python train.py --num_hidden_layers=12 --hidden_act="squared_relu" --moe_layers=[0, 1, 2, 3, 4, 5, 6, 7, 8, 9, 10, 11] --normalize_top_k=false --balance_loss=0.00028 --balance_bias=true --vocab_size=8192 --norm="rmsnorm" --norm_eps=1e-06 --tie_word_embeddings=false --max_seq_len=1024
Below are experts of layer 4 (counted from 0) of a mixture-of-experts language model. Rows are named router (the router's row for the expert), down (a neuron's output weights, with its number) and show model dimensions 0-95. Each number is 50 + 10 x the weight over its row's rms, rounded and kept within 0 to 99.
Before each expert's rows: "comes before" lists some tokens at least twice as common just after its tokens as in all text. This comes from a sample of Wikipedia text that the model never trained on. Tokens count by the router's weight.

# expert 0
comes before: " ", " \"", " —", " N", " L", " The"
router:60 42 52 50 54 55 56 62 57 43 42 54 46 51 41 33 50 55 51 63 66 51 48 51 60 33 62 66 46 52 43 39 39 52 72 58 78 46 46 49 41 49 45 50 34 54 52 55 49 41 51 39 52 46 52 46 52 32 44 51 62 45 44 51 52 27 42 48 50 60 45 58 68 79 41 50 40 56 61 25 41 57 49 61 48 62 52 32 55 60 45 49 45 39 32 64
down6:55 36 46 43 68 42 40 56 44 50 56 44 59 65 72 46 54 54 40 56 47 47 54 53 43 48 40 63 45 41 74 65 70 52 51 39 33 57 41 64 29 47 54 33 44 26 59 42 37 49 62 41 53 52 41 62 52 57 43 52 55 52 55 47 53 37 61 48 48 37 55 45 56 53 52 51 56 45 40 50 75 45 64 61 58 70 47 47 48 40 67 53 34 47 42 58
down7:36 46 55 44 51 41 32 37 40 41 45 67 54 58 61 56 63 29 42 58 46 46 38 42 50 58 57 36 60 37 53 50 38 55 43 50 42 49 65 35 55 42 72 62 59 56 38 57 48 59 56 57 61 48 55 57 37 47 41 73 57 64 51 47 57 50 48 51 38 64 52 45 33 46 46 47 48 50 57 27 55 54 30 31 62 45 69 32 61 51 56 55 38 49 41 48
down8:37 42 34 39 59 54 65 57 58 53 46 55 40 49 63 45 47 51 59 56 65 39 35 53 45 48 59 46 49 49 34 45 44 28 57 45 51 41 42 50 47 45 59 69 61 73 39 49 44 55 52 59 65 56 47 59 46 49 46 35 40 53 54 44 45 54 48 42 64 50 42 49 43 49 52 59 36 51 57 70 48 76 56 52 36 49 49 61 68 74 35 62 69 66 38 53

# expert 5
comes before: "20", "19", "18", "10", "1", "0"
router:53 34 44 29 39 54 53 60 27 35 43 49 37 30 38 45 47 45 42 53 38 52 52 54 40 50 50 48 41 42 66 52 32 43 42 43 52 36 48 57 40 75 61 47 50 44 47 43 62 60 29 62 70 42 49 44 36 62 50 64 54 50 68 38 45 51 56 40 31 51 50 40 63 45 51 54 59 58 59 49 53 34 37 52 41 63 45 62 58 57 59 45 60 48 38 50
down6:61 57 39 42 31 56 52 71 37 55 68 48 51 52 50 58 68 44 34 66 31 61 72 57 30 49 47 38 56 55 39 51 65 52 37 51 58 42 49 62 47 49 51 25 53 44 43 41 46 51 55 42 51 35 66 55 44 59 40 48 63 39 60 50 52 43 54 43 49 51 48 55 56 48 55 75 43 44 63 61 38 70 51 49 48 48 57 56 43 59 61 56 46 53 38 61
down7:34 52 63 51 48 37 29 50 47 42 61 34 54 46 52 48 44 52 39 69 43 58 49 62 61 62 63 47 62 40 59 64 43 38 43 46 32 51 51 47 60 45 48 51 50 51 45 53 48 40 41 56 63 46 67 36 39 39 53 56 39 50 70 69 54 34 45 36 36 72 29 41 52 41 48 51 52 32 47 55 61 36 44 45 34 60 66 47 49 56 53 36 43 56 54 57
down8:32 71 59 50 46 49 39 56 46 31 55 59 43 33 53 50 42 66 44 63 44 53 75 62 59 54 54 33 47 41 37 47 43 45 58 32 57 48 55 44 41 41 50 54 38 51 58 31 59 55 41 60 37 67 59 45 31 52 48 61 44 49 43 45 37 45 51 55 35 44 51 43 57 47 54 43 55 40 57 55 52 46 71 50 75 53 59 69 44 53 43 43 57 54 51 70

# expert 8
comes before: " |", " ", " |\n", ";", "%", ")"
router:51 62 43 44 60 53 46 47 37 53 37 42 55 63 68 65 65 43 43 45 34 34 66 56 43 44 55 43 50 53 34 68 65 64 49 52 35 43 33 56 65 60 52 42 55 50 51 65 53 46 49 50 68 49 38 53 60 55 43 35 63 34 62 44 56 41 40 50 38 44 53 68 52 42 44 66 58 44 39 64 54 53 38 40 55 64 33 45 52 61 64 55 45 37 40 43
down6:48 49 51 57 47 61 63 52 27 44 56 62 33 62 54 66 53 70 49 57 46 36 50 45 40 52 49 43 25 50 58 58 54 40 44 53 78 36 49 63 45 44 40 43 44 40 26 61 32 53 40 61 53 49 52 46 56 62 44 50 29 57 51 58 33 58 50 54 65 40 59 58 42 50 43 49 55 34 41 56 44 58 52 55 48 60 43 59 65 45 38 35 49 60 49 41
down7:52 61 48 53 47 55 46 46 50 42 63 54 56 71 37 28 31 43 58 51 51 57 39 42 50 69 55 57 60 54 46 44 52 28 57 41 43 52 45 41 47 30 38 57 46 49 69 65 59 60 45 56 53 41 66 44 45 41 55 41 48 58 33 55 56 61 60 47 60 53 43 29 60 56 45 37 70 60 65 51 50 62 50 35 57 49 52 52 44 58 31 34 62 39 44 36
down8:53 56 69 62 49 62 54 43 50 29 64 62 67 61 62 45 59 60 52 62 54 33 50 33 32 59 43 61 53 56 51 47 52 44 43 45 66 76 37 58 54 56 56 55 57 51 53 53 53 63 41 66 46 41 43 52 49 54 62 51 36 51 49 53 56 32 34 60 59 51 57 62 39 48 50 64 36 43 52 51 35 66 57 55 42 42 43 48 58 60 63 35 40 63 62 34

# expert 12
comes before: " the", " a", " his", " which", " an", " their"
router:41 55 62 42 63 42 71 46 33 48 33 56 60 60 43 31 55 55 62 62 63 43 64 45 45 45 62 58 63 55 39 50 44 47 66 41 54 58 41 53 55 45 29 52 52 62 59 41 58 52 59 58 42 44 59 53 26 50 44 33 51 47 39 42 60 52 55 51 71 44 23 51 44 57 43 37 36 53 57 55 40 60 48 60 53 49 49 56 60 46 71 38 43 53 43 45
down6:32 40 42 57 46 48 63 57 55 37 39 57 34 46 40 46 49 58 55 53 42 55 56 49 39 38 47 57 47 50 59 37 30 53 48 58 37 46 49 44 41 58 39 51 51 52 60 46 29 53 59 43 68 58 35 33 61 43 45 47 44 58 47 50 54 56 70 48 60 70 52 43 43 37 61 35 40 51 43 38 53 53 31 44 35 44 64 60 26 49 62 63 35 60 38 35
down7:54 61 55 62 54 39 55 65 57 37 37 45 67 56 46 39 65 41 32 43 44 55 67 53 46 67 60 38 46 61 36 49 62 32 59 48 46 45 74 53 55 57 26 43 46 55 44 45 76 40 63 44 62 61 45 51 34 62 48 50 52 50 54 48 54 33 58 55 46 40 45 62 70 44 53 55 56 48 49 47 37 53 60 44 44 46 42 60 49 43 59 34 33 55 61 49
down8:48 30 37 54 48 50 54 53 53 38 41 59 38 60 60 62 50 53 62 23 49 49 47 44 34 52 32 41 57 47 45 45 46 48 36 47 51 59 54 37 43 43 46 45 39 48 51 45 59 65 43 53 52 35 62 52 42 65 77 46 51 42 67 53 57 49 40 60 32 57 63 61 47 32 44 60 67 41 45 50 66 29 51 49 58 29 53 43 35 50 46 48 32 47 56 52

# expert 3
comes before: "|", "==", " The", "The", "===", " In"
router:52 55 64 53 56 40 65 73 60 50 47 43 60 42 52 35 51 55 67 55 60 36 69 38 36 42 57 62 35 47 32 54 48 44 41 58 62 49 48 66 54 51 50 58 66 70 51 48 49 58 42 28 40 49 50 35 49 50 56 48 43 46 50 46 49 54 46 55 52 44 39 64 55 59 37 43 27 62 57 64 43 63 34 52 49 41 35 40 38 43 56 45 47 47 60 71
down6:31 60 48 38 65 48 47 52 40 46 53 35 77 48 68 39 41 58 45 35 63 60 57 55 46 50 51 55 52 36 55 67 52 52 46 55 43 39 47 59 52 59 49 45 36 49 54 40 48 29 43 40 64 37 67 49 32 42 51 49 43 48 40 41 36 57 29 56 48 49 50 50 51 41 51 55 59 49 71 49 26 54 57 38 47 52 52 56 34 45 55 44 60 56 73 52
down7:52 40 50 39 62 47 48 46 59 55 53 59 54 34 28 39 63 40 31 51 47 51 44 47 61 53 58 45 53 57 57 59 41 43 47 41 46 59 55 41 48 38 45 54 32 53 68 43 56 44 43 50 53 50 36 55 56 48 71 47 33 70 33 44 54 63 32 40 40 48 48 48 34 49 72 45 44 64 23 60 41 48 60 57 59 58 40 42 57 53 53 48 57 64 28 55
down8:47 50 51 57 38 48 61 37 45 61 55 72 36 61 44 38 63 46 48 38 36 62 37 44 49 58 48 48 46 59 48 58 56 49 44 44 52 43 45 46 65 37 39 54 40 37 70 52 48 59 49 62 25 36 55 53 42 39 46 38 47 36 56 46 67 47 39 49 39 81 65 49 62 50 55 61 57 38 49 62 47 43 56 37 63 46 58 75 51 50 49 42 39 54 47 53

# expert 7
comes before: "-", " ", "|", ":", " •", "="
router:55 55 54 38 57 58 70 63 58 52 56 54 55 60 54 51 43 40 55 63 47 42 64 69 65 68 55 31 55 37 47 50 27 37 62 66 58 40 31 43 48 51 60 49 32 52 39 48 45 53 50 54 63 53 55 31 47 42 53 55 46 67 47 62 40 60 68 56 48 44 61 51 61 44 56 54 52 43 47 30 48 42 56 44 57 51 57 40 37 67 26 47 45 63 50 46
down6:48 61 47 45 35 55 42 54 42 48 47 32 30 59 57 56 51 23 28 52 68 43 62 46 40 70 42 37 59 35 51 50 39 46 38 30 46 40 57 51 60 62 64 57 56 49 49 45 54 59 38 41 48 50 42 39 57 48 54 42 75 58 65 57 43 59 38 51 46 57 53 59 47 36 48 57 51 37 45 52 59 49 54 36 56 47 60 59 46 43 66 63 52 47 40 65
down7:35 48 48 42 61 55 54 42 69 43 46 39 44 66 36 50 52 51 58 39 41 54 51 49 46 53 51 70 35 51 57 48 49 60 71 34 51 70 59 45 48 48 42 48 56 75 51 29 52 58 34 53 38 49 24 58 48 36 56 64 51 51 58 50 44 53 49 39 49 32 51 37 40 37 36 41 57 46 48 60 53 51 36 51 58 42 47 39 63 24 47 47 40 53 47 49
down8:50 60 48 20 63 56 56 34 34 55 51 21 59 37 48 33 38 53 54 54 46 46 67 52 65 41 42 44 47 50 44 72 56 56 43 54 44 52 48 52 48 45 46 58 56 47 46 56 51 40 53 48 57 62 25 67 64 55 57 41 47 50 34 62 71 51 53 61 59 47 64 30 60 51 57 59 32 49 43 55 53 46 54 53 61 52 41 36 44 53 64 53 54 47 59 42

# expert 11
comes before: "0", "1", "2", "3", "4", "5"
router:59 54 63 58 59 61 39 67 42 56 39 49 70 50 52 60 59 41 31 40 69 52 54 68 38 49 47 24 42 54 55 57 58 45 42 35 38 53 58 45 62 49 62 51 55 38 46 38 58 57 35 53 46 45 41 59 63 39 50 43 68 55 53 35 61 45 59 43 64 50 67 36 53 62 33 48 64 55 31 55 61 50 47 66 43 39 49 53 55 37 38 45 55 52 51 54
down6:34 39 40 41 53 56 30 38 57 61 42 44 48 50 37 47 29 33 45 40 44 55 39 42 62 70 49 52 49 59 39 51 55 58 33 56 38 43 54 53 57 63 54 59 58 16 41 32 56 44 41 42 55 62 45 31 51 40 67 56 59 48 48 53 48 50 60 46 34 46 59 58 50 40 40 33 55 55 55 39 54 72 55 44 52 61 45 50 40 49 53 46 45 64 51 45
down7:41 48 54 45 54 63 52 55 57 67 50 55 47 44 69 53 42 45 58 42 54 29 60 50 63 53 38 30 51 64 35 61 59 60 58 54 31 34 40 53 53 45 38 47 62 56 44 43 53 46 41 59 52 59 70 53 32 41 53 52 35 32 56 49 39 56 45 51 44 49 53 38 21 49 47 32 31 38 68 56 56 43 47 46 35 55 64 56 47 62 50 43 49 46 55 50
down8:31 55 65 58 59 45 60 38 66 39 72 51 64 36 74 51 47 36 41 45 78 68 50 52 64 47 53 39 48 47 52 47 35 50 41 61 33 73 51 25 49 53 45 49 46 49 30 43 53 53 57 45 39 57 45 54 59 63 47 55 45 47 54 31 46 47 47 56 56 49 58 54 56 52 57 65 45 42 41 54 56 54 48 53 46 56 57 51 65 38 46 54 62 60 39 55

# expert 6
comes before: ",", "19", "–", "18", ".\n\n", "20"
router:45 45 41 37 54 53 56 57 29 41 54 52 61 43 39 57 44 48 44 46 32 52 42 52 29 65 42 59 62 40 53 53 40 36 54 45 48 51 36 51 57 50 40 65 58 44 47 51 46 56 53 69 55 53 45 35 43 53 34 70 43 38 38 61 29 47 42 62 42 27 48 53 47 62 52 65 49 32 54 41 49 45 73 50 63 57 48 55 46 44 46 36 33 39 60 63
down6:43 32 55 45 26 35 39 44 47 65 51 60 59 41 51 55 62 44 34 43 69 50 37 59 62 38 42 48 53 40 53 41 33 35 59 67 32 44 50 57 46 48 62 51 33 46 53 50 56 46 40 48 54 73 41 48 51 49 46 60 37 49 56 45 50 43 51 35 48 27 52 40 50 43 39 44 57 64 57 37 36 45 58 70 59 39 44 55 47 50 55 60 67 51 50 40
down7:20 49 46 38 58 46 62 35 59 45 49 42 50 36 70 59 50 40 59 51 55 43 57 61 46 44 58 48 41 72 41 36 42 47 37 55 52 49 53 66 52 48 55 53 65 38 56 48 41 43 50 55 49 46 43 60 58 56 37 46 52 57 30 30 70 58 58 47 52 54 49 45 43 52 48 66 44 53 60 34 57 63 49 38 65 55 57 58 51 49 64 45 36 64 46 78
down8:53 45 52 30 69 44 52 50 45 52 46 31 48 52 55 59 20 49 52 33 42 25 60 57 47 64 45 45 37 49 43 53 44 45 45 55 60 56 40 42 43 48 75 53 48 29 46 55 59 59 46 47 65 38 48 44 49 43 43 46 61 43 37 47 49 54 52 49 55 38 48 55 57 47 46 59 56 50 51 57 31 46 53 17 48 65 41 51 64 62 61 65 50 57 45 44